From a checkpoint of a small mixture-of-experts model trained on Wikipedia: 16 experts in each of 10 layers.
Below are experts of layer 3 (counted from 0) of a mixture-of-experts language model. Rows are named router (the router's row for the expert), gate (a neuron's input weights, with its number), up (a neuron's input weights, with its number), down (a neuron's output weights, with its number) and show model dimensions 0-255. Each number is 128 + 32 x the weight over its row's rms, rounded and kept within 0 to 255.
After each expert's rows: "mostly gets" lists some tokens that are sent to it at least half of the time; "comes before" lists some tokens at least twice as common just after its tokens as in all text. This comes from a sample of Wikipedia text that the model never trained on. Tokens count by the router's weight.

# expert 6
router [139 159 147 122 127 122 178 121 167 145 130 152 138 119 141 112 100 154 103 112 115 160 158 184 115 149 193 108 131  98  90 161 165 197 158 149 116 126 122 182 182  95 118  94 163 136  66 114 126 135  85 122  98 138  63 139 179 115 126 107 101 123 104 167 182 100  63 127 164 143 144 106 180  94 169 109 157 100  81 144  98 113  99 111 127 136  95 105 114 133 137 193  75 153 149 125 127  92 128  59 165  96 152 136 145 107  79 204 122 164 181 133 173  87 146 115 133 141 134 155 163 109 154 133 147 140 133  89 180 205 126 103 145 111 136 135 123 169 166  95 190  95  98 114 159 146 136 134  83 121 236 142 106 125  99 114 119 172 117 193 168  92 144  49 184 141 159 137 144 130 153 150 125  99 130 152 140 123 110 117 161 127 122  70 103 152 133 166 100 211 111 101 139 144 169 113 114 172 106 121 129 156 171 113 100 144  47 159 122 122 162 139 165  98  98 116 147  87 122  97 108 148 113 140 115 145 148 163 107 126  77  77 119 165 139 108  37 116 115  80 166 115 103 113  65 126 153 107 142  92 148 149  99  85  89 189]
gate1 [ 82 120 105 137 170 143 140 124 131 191  98 133 172 131  91 141 117  76  80 115 105 179 149 128 118 169 136 145 117  94  96 130 113 119  83 123  98 140 138 146 128 133 153 118  93 155 155 189 142 145 124 124 145  94 114 186 117 171  84 141 105 168 123 180 190  86 114 123 187 118 149  87 151 127  68 113 104  72 159  93  79 118 162 156 155 103 116 100 164 158 135  99 104 152 121  48 135 152 131 178  82 102 119 185  95 133 146 135 203 129  72 143 152  76  92 181 110  96 139 129 132  76 201 185 120 141 155 113 170 175  92 185  77 114  90 103 124 169 133  81 109 161 178  98 153 128 174 133 153 146 137 164 103 119 183 161  52 167  67 128 136 160 162 169 115 151 190 116 149 136 130  79 109 151  88 108 115 101  50 104 171 108 156 117 126 105 134 101 145  71 108 166 147  59 180 144 168 152 145 164 122 150 128 120 133 149 115 110 118 115  89 169 108 121 142 123  95 157 157 126  61 137 138 133 134 134 138 169 194  65 142 151 160 168 160  99  59  92 144  92 123  80 131 103 150 156 103 155 126 141 117 122 130 112 145 159]
up1 [117 133 120 110 137  82 128 136 162 179 128 130 165 135 131  74 105 147 121 146  88 183  96 104 151 179 140 118 128 132 100  91  93 104 151  72  98  88 178 177 114 118 161 161  99 120  94 156 139 144 133 121 125 150 115 140 118 147 127 118  91 144  40 110 152  89 148 181 139 103  89 123  82 130 100 154 123 137 163 125 102  80 102 157 161 110 152 132 106 108 154 142 100 156 146  64 125 137 147  61 141 130   7 139 147 127 169 202 154 154 145 176 161  21 100 156  77 109 140 129  78  99 174 174 133 106 156  31 134 114  98 157 123 201  86 151 138 142 141 119 138 146 155 133 138 111 146 133 143 148 104 115  97 115  97 109  80 127 126 164 144  61  85 142  84 137 152 149  96 106  73 119 122 170  81 159 140  68 134 109 173 110 139 138 129 137 188  63 151 142 142 125  80 117  99 153 170 144 114 173 133 164 119 130 162 158 103 114  94 144 120 150 108 145 140 122 143  72 129 141  93 114  66 137  77  69 113 177 106 102 132 154 123 165 146  62 106 101 134 123 124  71  87 129 158  85 169 138 189 121 152 105 182 103 107 142]
down1 [151 142  99  93 179 133 111 111 149  77  65 122 112 155 144 176 145 134 162 146 213 146 105 131 110  99 146 117 143  91  95 143 196 139  92 100 173 148  96 115 111 122 179 127  94 129  73  74  57 147 149  95  98  76  99  83 133 151  90 143 163 135  61 126  79 127 140 119  79 185 157 177 155 128 115 108 112 162 108 107 109 113 128 141  72 145 106 164 113  87 163 123 123 142 165 173 145 149 113 152 150 106 149 121 104  99 136 135 197  78 140 150  95  94 120  63 155 141 147 104 147 112  91 159 136 117 139 141  94 155  98 155 135 116 193 183 130 175 127 120 204 118 127 162 154 188 149 149 111  40 125  97 147 105 138 126 172  96 166 125 163 153  67 134 114 166 103 134 152 100 185 116 108 132 160 158 145 134 126 118 123  82 167 177 143 112 124 155 160  79 145 128 102 186  51 131 130 183 107 100 115 172 104 158 144 142 137 118 147 138 207 156 128 127 117  78  87 144 101 132 172  55 124 160 124 175 114  97 101 149 111 158  76 134 123 139 156 167 154  71 108 130  72 160 159 158 145 175 156 168  89 132 128 163 174 107]
mostly gets: "|", ")", "),", "″", ");", "\"."
comes before: "\n", " ", "|", " The", " In", "=="

# expert 5
router [ 98 133 113  93 155 105 154 139 143 146 155 101 116  96  77 139  97 156 153 100 122 100  88 129 149 117 143  97 170 153 137 173 145 133 173 134 139 202 137 137 218 120 152 102 180 213 111 119  97 117 119 125 102 111 163 109 145 129  95 232 125 108 126 124 226 159 138  86  81  96  83  97  67 164 169 120 106 114 133 120  95 153 141 119 105 116 108  92 197 163 193  57 178 171 126 135 136 161 115 103 140 126 146  80 142 171  94 109 135 130 127 122 114 170 155  96 115  98 115 148 126 147  94 180 169 105 120 174 129 129 165 185  99  97  86 103  95  88 110  81 119 136 106 188 144 103  94 146 189 142 154 116 126 134  99 118 156 117 127 125 157 142 149 116 149 195 183 168 119 188  93 131 133 151 130  90 130 129 132 161 164 116 147 112 127 139 152 124 141 136 150 109 176 183 142 184 146 118 118 112  89 118 138 146 144  78 137 162  99 137  96 115 156 105 144 178  87  68 129 125 145  63 115 151 169 165 145 143  65 170 135 161 152 151 159  61 178 116 190 179 146 167 165 130  96 125 122 156 124 136 135  95  67  95  85  84]
gate0 [159 184 183 143 136 134 174 129 161  98 180 129 151 183 128 135 102  64 161 186  45 117 159 116  79 106 102  83 139 152 102 134 117 153 119  93 153 124 155  93 111 150 138 142 152 138 125 215 158 126 168 159 145 189 121 186 129 121 143 142 130 147 157 139 140 146  73  71 131 163 110 114 171 168 166 140 192  93 155 147 111 111 168  94 130  87 126 158 156 113 189 100 105 115 121 104 177 118 138  94 111 124 171 154 168  92  90 106  99 112 132 177 149 129 124 112  63 121 188  90 109 123 146  86 150 127  99 135 158  99 121 153  98 155  95 149  74 155  92  55 138 137 155  91 147 123 171  82 141  94 110 117 142 171 110 171 126 135 114 151 107  48 109 105  95 144 110 120 130 116  79 173  93  88 200  87 131 113 119 173 157 122 149 111 171 231 102 144 126 106 141 151 176 177 140 124 132 181 151 158 133 101 131 127 110 139  77 165 138 145 172 128 180 101 159 149  60  82 108 159 138 161 116 177 110  79 140  76 115 129 111 159 154 136 107 126 183 131 150 130 137 127 136  42 111 121 122 125 118 155 166 119 106 117 178 174]
up0 [128 123 133 146 135  86 193 124 152 137 112 119 180 179 152 142 154 111 169 188  65 189 162 132 117  70 183 112 155 125  99 158 137 220  95  76 124 194  99 135 115 138 128 182 150 132 109 142  89 136 107 157 144 165  79 152 117  57 134  92  97 121 172 166 117  99  96 127 124 134 111 106 102 138 153 116 118  79 145 159 166 155 169  86 108 106 154 136 186 137 160 124  95  88  87  79 119 124 117 114 183 146 138 170 140  56 122 166 105 102 129 140 127  84 118 102 115 135 183 150 101  89  76  78 131 146 116 176 136  95 137 142  91 129  58 170  83 140 116 126 159 136 164 148 159 147 150 113 149  96  86 151 136  90 120 164 105 130  93 162 119 140  88  56 223 131 163 146 150  74 142 180 102  99 116 102 157 129 129 141 167 112 116 144 125 161 162 200 105 126 143 139  88  98  95  97 106 123 167 133 136  98  91 123 132  86 131 100 136  86 111 141 157 107 147 130  87 151  96 105 130 148 127 132 113 118 112 157 133 128 215 171 183 108  86  90 151 103 122 154 130 140 117  43  90  57 137 124  96 131 181 103  66 163 144 146]
down0 [170 133 166  87 128  98 152 137 116 123 104 138 115 144 121 131 174 128 110 137 134 175 123  92 124 135  90 113 175  98 139  80 154 144 127 129 102 111 149 106 106 104 147 142 118 176 117  43 113 185  94 142 122  81 154 123  79 169 157 105 146  79 128 146 120 114  77 149 155 101 145  93 126 100 127 114 108 122  96 111 169 173 146 114 119 168 121 167 109 119  87 159  65  90 127 155 135 134 111  53 130 113 100 134 173  94 115 147 167 119 160 115  83  75 176 105 159 112 129 172 104 102 166 162 125 153 108  73 103  75 127 154 140  76 182 194 167 162 116  79 157 139 149 154 212 148 149 138 111 133  88 185  80 123 180 115 135 145 134  89  85 118 145 115 167 110 151 117 131 156 134 105 126  98  92 156 225 194 102 162 100  99  95 106 139 126  99 161  91  89 147 206 112 100  84 133 106 228  71  89 156 183  96  68 144  61 170 136 108 121 101 131 120  99 151 120  88 139 118 136  99 180 144 157 102 109 165 176 145 127 175  99 173  73 111 130  62 165 123  74  97  98 140 127 104 145 126 107  99 168 129 107 121 137 150 124]
mostly gets: " in", ",", " on", " that", " for", " at"
comes before: " the", " a", " his", " an", " he", " be"

# expert 13
router [104  95 164  97 148  99 110 119 114 115  82 149 164 159 139 109 142  71  92 155 144 125 130 128  79 171 160 164 141  73 150 100 130 140 103 107 137 142  84  99 169 190 100 110  75  55 180 138 144 148 162 157 130 103  85 148 138  97 119 107 152 138 129 177  73 168 120 123 121  82  99 114 112  53  99 104 128 143 134 103 127 170 111 174 148 128 150 159 127 137  97 151 143  98  80 128  91 179 123 109 134 141  40 110 211 102 176 125  87 146 102 168 175 128 143 116 104 119 107 164  99 143 148 110 145 188 174 137 132 113 189 145  87 116 122  88 105 121  64 186 127 133 103 139 107  73 128 126  63 123 172 157  99 111 151 155 112  83 147 170  68 155 153 143 130  69 186 100 169 140 135 163 111 131  91 122 171  88 123  99  89 138 126 168  59 182  74 178 121 142 143  84  72 215 103  70 126 124 153 131 149 117 135 119 105 147 172 112 150 146 110 147  84 146 109 123  91 118 148 138 192 133 172 110 133  74  99 168 132 159  83 134 172 130 105  98  57 166  79 130 133 132 119 118 124 129 104 129 158  74 135  87 177 137 136 117]
gate1 [155 113 110 169 155 148 108 128 134 151 167 121 118 100 121 145 106 110 119 117 125 162 106 122  68 101 131  89 156  89 116 133  89  22 138 143 109 113 172 103  98  63 136 160 109 103  72  97 152 138 156  95 141  88  54 120 188 175  65 153  92 118 103 136 115  72  83 119 136 153 134 150 158 148  90 148  85  46 123 128 102 130 108 143 125  97 179 107 162 113 129 166 158 213 107 171 193 217  84  90 131 102 112 127 143 143  98  69 154 129 185 151 184 170  79 170 161 122 157 164  90 109 157 132 140 120 103 151 116 150 135  99 127 124  85 139 118  78 105 140 136  88 134 122 128 123 160 116 158  96  85 125  93 113 114 108  92  81 150  98 112 114  96 154 103 120 100 150  64 124 163  92 158 143 104  84  85 136 123 118 118 153 154 126  68 157 127 138 153 129 113 150  96  91 159  62 145  92 177  72 146 131  85 137 173 130 116 147 114 117 159 112 166  96 116 141 113  85 101  77 151 103 138 139 143 169 157 202 127 113 134 109 124 128 132  67 122  94  77 123  98 130 140 156 135  70 196 178 164 125 118 101 135 151  91 210]
up1 [120 123 140 161 126 127 147 161 133 124 174 120 168 154 152 111 151 107  86 116 177 151 108 144  98 101 126 114 204  41 135 136 113  73  56  72 137 126 178 113  87 125 131 145 115 144 177 138 144 142 146 147  99 129 100 140 177 116 136 150  97  76 128 159  27 129 127  91 170 117 109 143 129 128  91 176  45  68 149 105  99 188 114 188 120 112 155 105 167  99 128 115 140 148 113 107 179 159  84  85 128 138 135 150 136 132 120 109 139 146 112 171 135 114 136 161 124 118 145 163 100  66 186 104 133 116 104 104 104 117 128 105 130  75  66 138 124  76 111 160  93  60 124 136 114  66 158 126 174 120  87  79  86  58 122 146 117  98 161 132 154 121 110  93 102  66 131 155 119 119  96 102  74 167 148  77  92 132 167  95 107 152 208 143 135 140 125 147 136 153  94 161 111  92 152  62 141  50 187 114 142 111 111 107 193 115 105 132 113  88 127 119 154  77 193 141 165 154 137 138 140  68 174 114 166  93 139 171  77 112 146 158 130 126 131  62 113 120 116 120 127 108 158 166 135 107 137 147 192 141 133 139 154 139 139 176]
down1 [146 161 140  95 162 130 116 144 136 153 146 147  78 155 135 137 121 133  81  98 156 163 127  90 189  67 158  81  90 128 130  98 107  79  84 127 110 142  88 114  82 149 166 161 140  96 153  53 158 103 136 135 113 101 101  79 110 191 143  97 118 116  74 128 140  87 122 125 130 160  80 148 154 189 106 166 111  93 111 155 119 112 142 132  89 151 113 108 154 168 205 105 178 113 117  82  99 188 138 114 140 157 148 137 123 162 129  97 162 138 113 134 124 139 109  70 144 180 108 123  49  88 116 105 148 112 123 123 136 168  93 141 116  82  88  90 129 114 178 146 145 123 137 118 105  88  82 114 163 151 106 139 161 117 138 134 113 137 105  92 109  73  69 160 152 104 157 117 125 167 148 123 120 154  83 135 138 108 122 114  74 124  88 172 108 191 144 155 100  68 108 121 117 130 135 173 103 145 171  94 205 197 111 101 170 127 105  81 201  66  93 107 161  95 175 181 198 140  99 100 152 152 117 111 146 112 160  90 105 134 115  84  63 108 157  86 169  99 193 122  87 147 139 143 179  79 109 152 124 132 127 117 197 123  67 176]
mostly gets: "ley", "ation", "ations", "ings", "ical", "ions"
comes before: ",", " of", ".", " and", " in", " to"

# expert 7
router [124  63  85 163 159 117  90 136 153 123  65 122  86 137 101 146 169  98  80 157 150 103 158 202 177 119 189 116 122 121 144 118 183 115  85 142 155 124 152 103 154 168 126 160 147 100 127 158 166 127  77 143 147 179 122 115  95 124 118 110 112 166 170  89 142 105 135 137  76 131 101 118  97  78 176 193 133 123 167 145 119 130 100  91 181 110 129 156 122 144 169  95  80  70  67 153 181 119 169 105 171 100  68 119 134  81  42 133 101 128 131 178 135 176 108  98 175 125  81  86 139 108 146  93 106 176 141 100 161  78 197 142  91 126 129  76 144 145 115 135  96  90 162 162  72  85 121 164 135 125 123 114  55 157  88 121  81 145 154 159 146 119 113 162  88  40 140  84  68 126  98 142 125 191 100 127 163 166 141 115 135 110 116  89 165 197  94 127 145 158 168 158 117 119  86 118 160 106 113 135 115 151 136 164 121 191 164 140 158 133  75 136 102 171 190 152 153 101 128 102 134 118 146 115 158 117  89 124 162 106 164 145  65 140 145 153 154  95 128 161 124 116  97 112 176 141 104 128 128 161 152 114 147 141 169 121]
gate1 [176 127 157  73 106  97 141 155 140 131 133 177 149 136 130 144  47 149  99  90 143 107 122 177 149 114 109 178 175  93 115 131 114  93 100 140 115 137 164 171 168 144 161 113  91 167 126 138 121 159 111 165  65 151 188  54 136  99 166 179 164 132  72  99 109 110  91 166 113 117 131  91 112 150 133  96 172 143  97 125 154 130  75 146  82  89 114 168  89 163 137  78 141 125 154  90 128  88 105 166 114 151 178 150  91  87 101 102 163 114  84 102 138 105 117 205 150 143 131 143  72 122 173 169 115  65 169 125 134 141 141 137 179  90 180 133  98 117  44 161 113 135 144  92 155 151 105 135 103 135 136 160 172 159 128 126 142  38 132 117 123 163 109 112 104 106 128 162 149 112 161 146 161 181 119  74  90 135 145 124  93  94 165 120  98 142 111 161 102 169  99 108 115 106 170 156 175 156  55 123 161 146 129 133  93 107 127 121 127 141  90 207 160 167 183 147 131 133 174 115 201 138 164 154 112 208 142  84 147 189 149 132 109 145 129 132  89 132 129  96  91  83 188 163 112 144 136 174 115 134 152  89 113 143 187 140]
up1 [128  96  97  97 102 115 155 159 125 144 146 137 159 122 149 129 150  90 107 124 104 111  81 135 113  48 103 153 129 101 134 127 143  83 117 165 126 131 174 149 179 135 171 178 168 117 179 136  95 134 116 152  83 155 142 170 163 129 141 106 167 182  74 137  63 110  52 126 164 178 160 101 126 154 107 117 178 150 142 149 134 132 127 181  58  89 102 164  67 114 190  48 172 126 129 171 168  78 136 148 103 142 162  97  67 143  98  80 165 148  98  67 169 160 129 187 149 142 148 100 139 117 136 154  77  77 174 108 130 103 113  79 142 106 165 156 136 113  90  59  73  96 123  91 132 146  84 166 114  95  77 106 190 139 167 153  91  97 124 130 121 140 130 136 150  87 109  75 128  86 159  80 161 141 140 148  83 106 149 123  97  74 135 130 121 110  91 146 140 183 146 154 142 128 137 121 160 131 104 103 180  88 106 141 120  97 168  92 110 124 101 183 126 132 150  92 125  96 171 132 183 178 132  90  81 183 139 127 108 159 135 125 114 161  83 100  85  76  98  71 150 116 133 158 156 144 173 152 159 178 119 141 119 153 178 144]
down1 [ 34  56 170 137 110 115 126  97 206 125 155 135 185 157 145 131 175 186  77 139 139  93 135 102 110 132 145 141 159 137 174 185 149 122  61 136 146 149 205 131 152 104 140 171 154 129 139  94  96 132  90 100 135 180 130 128 157 154 151 173  87 166 137  87 104 111 132 150  98 127 158 118 139 141 135  70 141 103 121 114 138  91 144 109 145 105 147  91 126 195 116 143 110 129 131 111 132  87 116 106 178 126 137  72 140 159  67 122 108 114  65 130 205  92 122 100 132 139  96  93 146 128 118 119 104 103 187 150  97 155 158  79 167 153 164 178 160  92  91 101 126 121 164 123 147 155  90 187 131 127 109 155  86 174 123 143 120 145 121 139  75 154 141 122 139 163 110 116 169 168 150 118 126  89  71 150 109 109 145  99  44  61 195  59 136  97  60 175 119 126  98 130 132 128 118 103 161 153 125 100 180 132 180 120 144 184 125 160 104  65  82 115 178 110 104 115 159 151 137 156 137 170 100  91  74 160 161 107 148 137 164 150 135 163 130 124 118 105  94 114 162 124 135 159 166 128 137 115 147  94  32 128 111 127  89 104]
mostly gets: " St", " University", " United", " New", " State", " City"
comes before: " |", " of", " (", ":", "'", ";"

# expert 11
router [119  82 104 118  86 123  84 126 135  87 122 180 153 148  57 121 104 110  88  98 102 214 178 112 123 137 133 122 150 152 148 148  98  86 137 149  85 130 152 104 114 134 152  96 107 122  68  89 109 126 116  95 179 137 160  94 121 130 125 101 144 123 146 167  90 135 134 169 133 111 113 111  83 212 100 140 194  97 102 134 121 143 129  97  73 144 194  94 110 138 121 150 144 115  92 101 170  87  85 122  90 101 134 138  88 169 125  90 124  99 150  78 122 156  96 161 163 153 133  90 174 109 188  90 140 123  76 121 123  75  81 148 113 145 118 107 156 128 154 145 103 129 128 135 167 149  90 124  75  75 100  93  99 135 127 121 111 171 136 124  99 208 113 126 143 116 120 148 130 122 131 129 161 155 123 128  75 203  37 104 169 158  91 164 140 113 195 124 156 217 145 136 133  40 142 135  92 122 147 140  61 167  85 188 149  95 142 190 157 137 133  87 183 123 129 169 163 135  88  81 106 125 106 127  86 140 161 113 100 107 101 157 115 135 108 153 168  96 151 194 102  65 163 136 110 163 177 122 134 179 127 127 129 101 156 152]
gate12 [144 164 166 182 177 118 109 111 106 125 192 128  92 139 149 138 116 187 132 123 160  99 109 132  85 115 160 161  73 101  56 134 114 157 164  79 151 119 112 148 152 128  90 125 174 167 167  62 101 122 133 131 155  95 112 164 113 106  90 103 138 100  93 119 180 127 123 137 130  78 102 143 181 183 150 106 164 163 157 139 161 158 154  96 148 147 188 142 172  73 104 153 166 127 158 140 148 113 104  77 170  78  60 193 177  78  94 106 127 106  91 119 153 100 119 144 117  77 151 157 187 152 142 173 131 103 175  71  92 121 109 102 105 174 115 166 109 121 127 129 174 125 157  33 107 157 154 121  66 115 167 162 111 108 154 136 146 147  73 113  76 134  64 142 162  69 147 140 145 137  68 154 120 171  91 160 162 169 129 120 117 100 160 133 148 135 146 172 101 155 122 157  80 106 165 105 106 128 202 101 106 111  89 116 156 147  95 171 141 191 133 112 120 143 146 183 141 152  92 174 110  78  94 126  73 152 111 175 135 146 108 134 144 102 127 157  84  99  97 127 136 169 133 132  94 149 133  98 150 172 138 126 122  70 180 106]
up12 [ 92 116  32 169 135 104 124 170 124 163  98 145 116 113  94 132  77 160 141 186  97 125 165 134 191  63 151 129 147  60 135 184 139 154 143 114 184 138 128 153 145 109  80 172 118 161 166 112 134  93 157 149 133 118 157 143 118 143 143 156 149 203 131  83 130 162 130 145 104 171 158 127  97 170 101  52 153 135 149 101  86 123 112 127 108 112 120 164 128 158 107 142 150  88 148 119 165 164 184 120 126 113  78 147 103  93 174 116 128 133 117 105 133 112 100 158 110  96  92 139 148 173  99 142  94 130 142 117 121 130  64  74  75 165  95 231 103 144 101 129 114  87 137 180  78  77  82 157  94 169 122 120  66 172 160 168  89 129 124 144 145 118 101 106 155 120 113 171 138  92 109 116 139 115 160  87 156 126 148 146 139 159 149 127 122  71 169 125  83 159  43 121 149 157 140 150 170 148 142  92 111 108 136  81 103 134 112 137 127 151  54 116 131 161 106  95  71 153 160  83 133 114  55 135  58  75  94 154 143 117 124 143 145 148 186 178  77  62 136 100  86 126 110 180 158 136 121 130  94 141 151 119 116 102 152 160]
down12 [ 70 146 132  78 143 112 109 170 129 110  85 100 143 116 101 168 146 190 123 102  73  93 196 124 110 168 138 149 146 122 111 122 153 166  80 110 138 182 121 141 135 115 165 120 110 155 210 173 121 142 110 151 192 112  68 132 188 179 178 132 121 153 144 192 127 167 153 136 135 188 104  78  68 135 168 162  89  83 171 130  75 144 151 147  55  86  92 147 129 134 113  67 102 115 128 166  98 106 162 144 139 198 133 160 160 100 132  80 108 146  97 129 136 130 158  94 130  88  76 129 111 164 100 112 152 145 101  57  97 134 156 168 123  91  93 117 149 103 150 112 102  73  92  78 110  99 159 117 166 145  88 179 148  78 144 139 158 114 137 104 149 131  87 105 122 130  46 178 146 133 122 161 139 146 114 138 110 139 136 113 173 103 149  80 133  92 114 173  89 187 105 172 117  87 122 110 126  88 164 132  99 133  50  68 129 105  93 117 187 151  87 127 142 103 153 120 103 195 176 118 157 119  88 125 125 116 101 111 158 158  97 113 151 108 116 176 141  94 113 138 158 103 155 144  78 118 158 162  96 116 118 195 122  88 129 131]
mostly gets: "==", "===", "\n", " T", " S", " H"
comes before: "\n", "|", "-", "==", "The", "==="

# expert 1
router [109  81 186 110 116 105 182 128 166 143 116 111  76 151 112 166 185 123 150  92  91 138 163  99 124 118 126  74 132  92 112  80  98 155 139 145 126 113 132  86 138 135 127  43 131 133  69 127 138 114 151  70  95 120 106  63 158 141 133  78 108 110 147 133 140  97  86 170 117 119 180 140 140 102 154 119  82 108 120 118  90 122 135 133  99 138 174 105 107 101 126 169 175 120 124 162 121  56 149 103 147 149 183 137  83  74 137 149 115 135 120  90 143  60 149 142  63  88 138 220 123 125 130 117 139 166 153  93 136 193  83 143 167 157  77 137 143 206 137 136 158 193  65 111 103 144  88 134 111 110 152 103 129  92 138 117 104 143 139  75 188 123 111 114 173 137 175 115 133  80 136 110 160 128 108  89 138 159  92 130 141  93 142 151 131  87 169 134 119 161 119  74 135 103 174 146 110 155 102 136 133  93 158 167  95 110  94 174 133 117 123 153 154 106  98 151  97 114 201 135 125 179 108 126 137 152 112 229 157 120  70 114 124 121 115 188 120 115 173 142 159  73 148 141 168 137 108 132 148 101 103 130 183 211  83 190]
gate12 [ 86 148 114 124 157 147 143 121 135 149 152 109 108 109 153  88  93 152 121 131 155 134 131 153 130 102 164 119 123 126 150  63 116  98 189 110 120 121 141 123 130  99 116  88 121 102 117  72 162 166 162 167  96 121 112 156 138 207 150 141 149 150 186  95 108 139  58 131  61  81 151 162 126 123 117 102  97 176 148  99  93 171 121 102 127 133 104 121 143 196 166 156 162 138  80 117 107 160 134 156  75 109 110 144 123 134 180 123 119 130 169 106 142 196 125 102 128 161 119 173  79 125 150 125 120 112  30 139  97 124 175  76 137 137  88 115 123 130  85 213 153 160 128 150 151 134 141 130 138 113 108 132  82  97 107 134 178 142 107  89 128  70 146  99 116 168 134 107 162 148 157 104  94 198 131 143  95 141 138 150 140  62 148 164 127 137 188  86 136 181 104 147 107 128 154  99  86  87 128 149 169 162 172  81  94 154 148 102 138 210 191 101 167 120  76 110 149 122 115 172 128 165  88 138 134 185 103 121 119  89  53 128 119 157 131  77  52 106 137 122 135  91 117 116 181  89  73  59 122 125 139  50 102 175 143  95]
up12 [108 121  96 100 192 123 125  75 112 145 149 130 107 135 164 132  73 122 132 129  82 129 146 172 147 144 137  96 160 186 177  98 100 107 149 152  36 145  91 120 113 103 168 104 133 168  92  66 152 131 184 155  82 150 156 176 127 132 169 130 146 155 118 122 120 180 117 135  85  78 172 131 106 165 103 149 122 146 115 120 103 108 110 128 121 138 156 189 120 128 128  91 169 150  79 102 146 113  74 165 165 106 134 178  77 102 110  93 149 152 151 139 129 145 117 128 131 169 117 148  53 100 139 134 134 169  70 130 157 148 173  74  75 166  91 144  75 185  94 189 156 160 131 111 176 146 143 125 115 165 140 148 127 164 138 101 142 121  71 129 139  98  99 142 116 189 120 104 189 170 133  91 112 183  75 139 130 123 145 130 112 103 146 119 108  95 193 110 131 194 137 140 135 113 105 126 117 113 165 139 136  95 123 136 124 121 105 112 136 107 155 167 191 120 135 128 191 132 142 151 180  81  76  99 172 183 120 150 128  76 114 134 150 130 154  50  48 131 156  95 148  75 135  85 150 108  91  54 112 112 124  32  83 164 109 113]
down12 [165 116 144 117 135 134  95 185 125 189 131 127 103 110 111 125 179 119 117 101 102 109 175  83 116  89  94 162  82 131 104  77 105 131 134 121 122 136 148 115 153 116 137 132  97 155 114 177 122 124 137 114 156 104 148 197 156 123 104 136 123 160 130 145  95 107 175 170 103 144 155 108 134  91 104 128 172 123 156 175 127  92 174  66  65 126  77  77  99 126 115 113 104  89 114  95 143 113 131 110 197 128 146  71 158 123  56 143  89 136 162 150 136 103  83 148 110 126 168  65 146 133 118 137 158 146 165 193  88 160 162 149 159 108  71 133 131 111 122  83 161 159 143 144 152 157 139 141 168 113 101 129 139  84 131 102 167 141  75 134 165 119 172 156 119 130 106 101  81 127 118 143  56 120  80 179 152 116 130 133  90 229 162 177 181 146 197 135 116 115 118 104 159 157  43 110  66 177 142 136 127 107 136  85 111 149 114 114  96 196 124 146  76  83 163  79 113 151 147 118  93 132 182 113 146 147 151  56 123  85 218 128 121 144 142 154 156 123 130 136 177  86 148  75  82 142  91 105 150 153 100 161  72  89 109 109]
mostly gets: ")", "),", ").", "\".", ");", "\","
comes before: "\n", "-", "|", " The", " He", " In"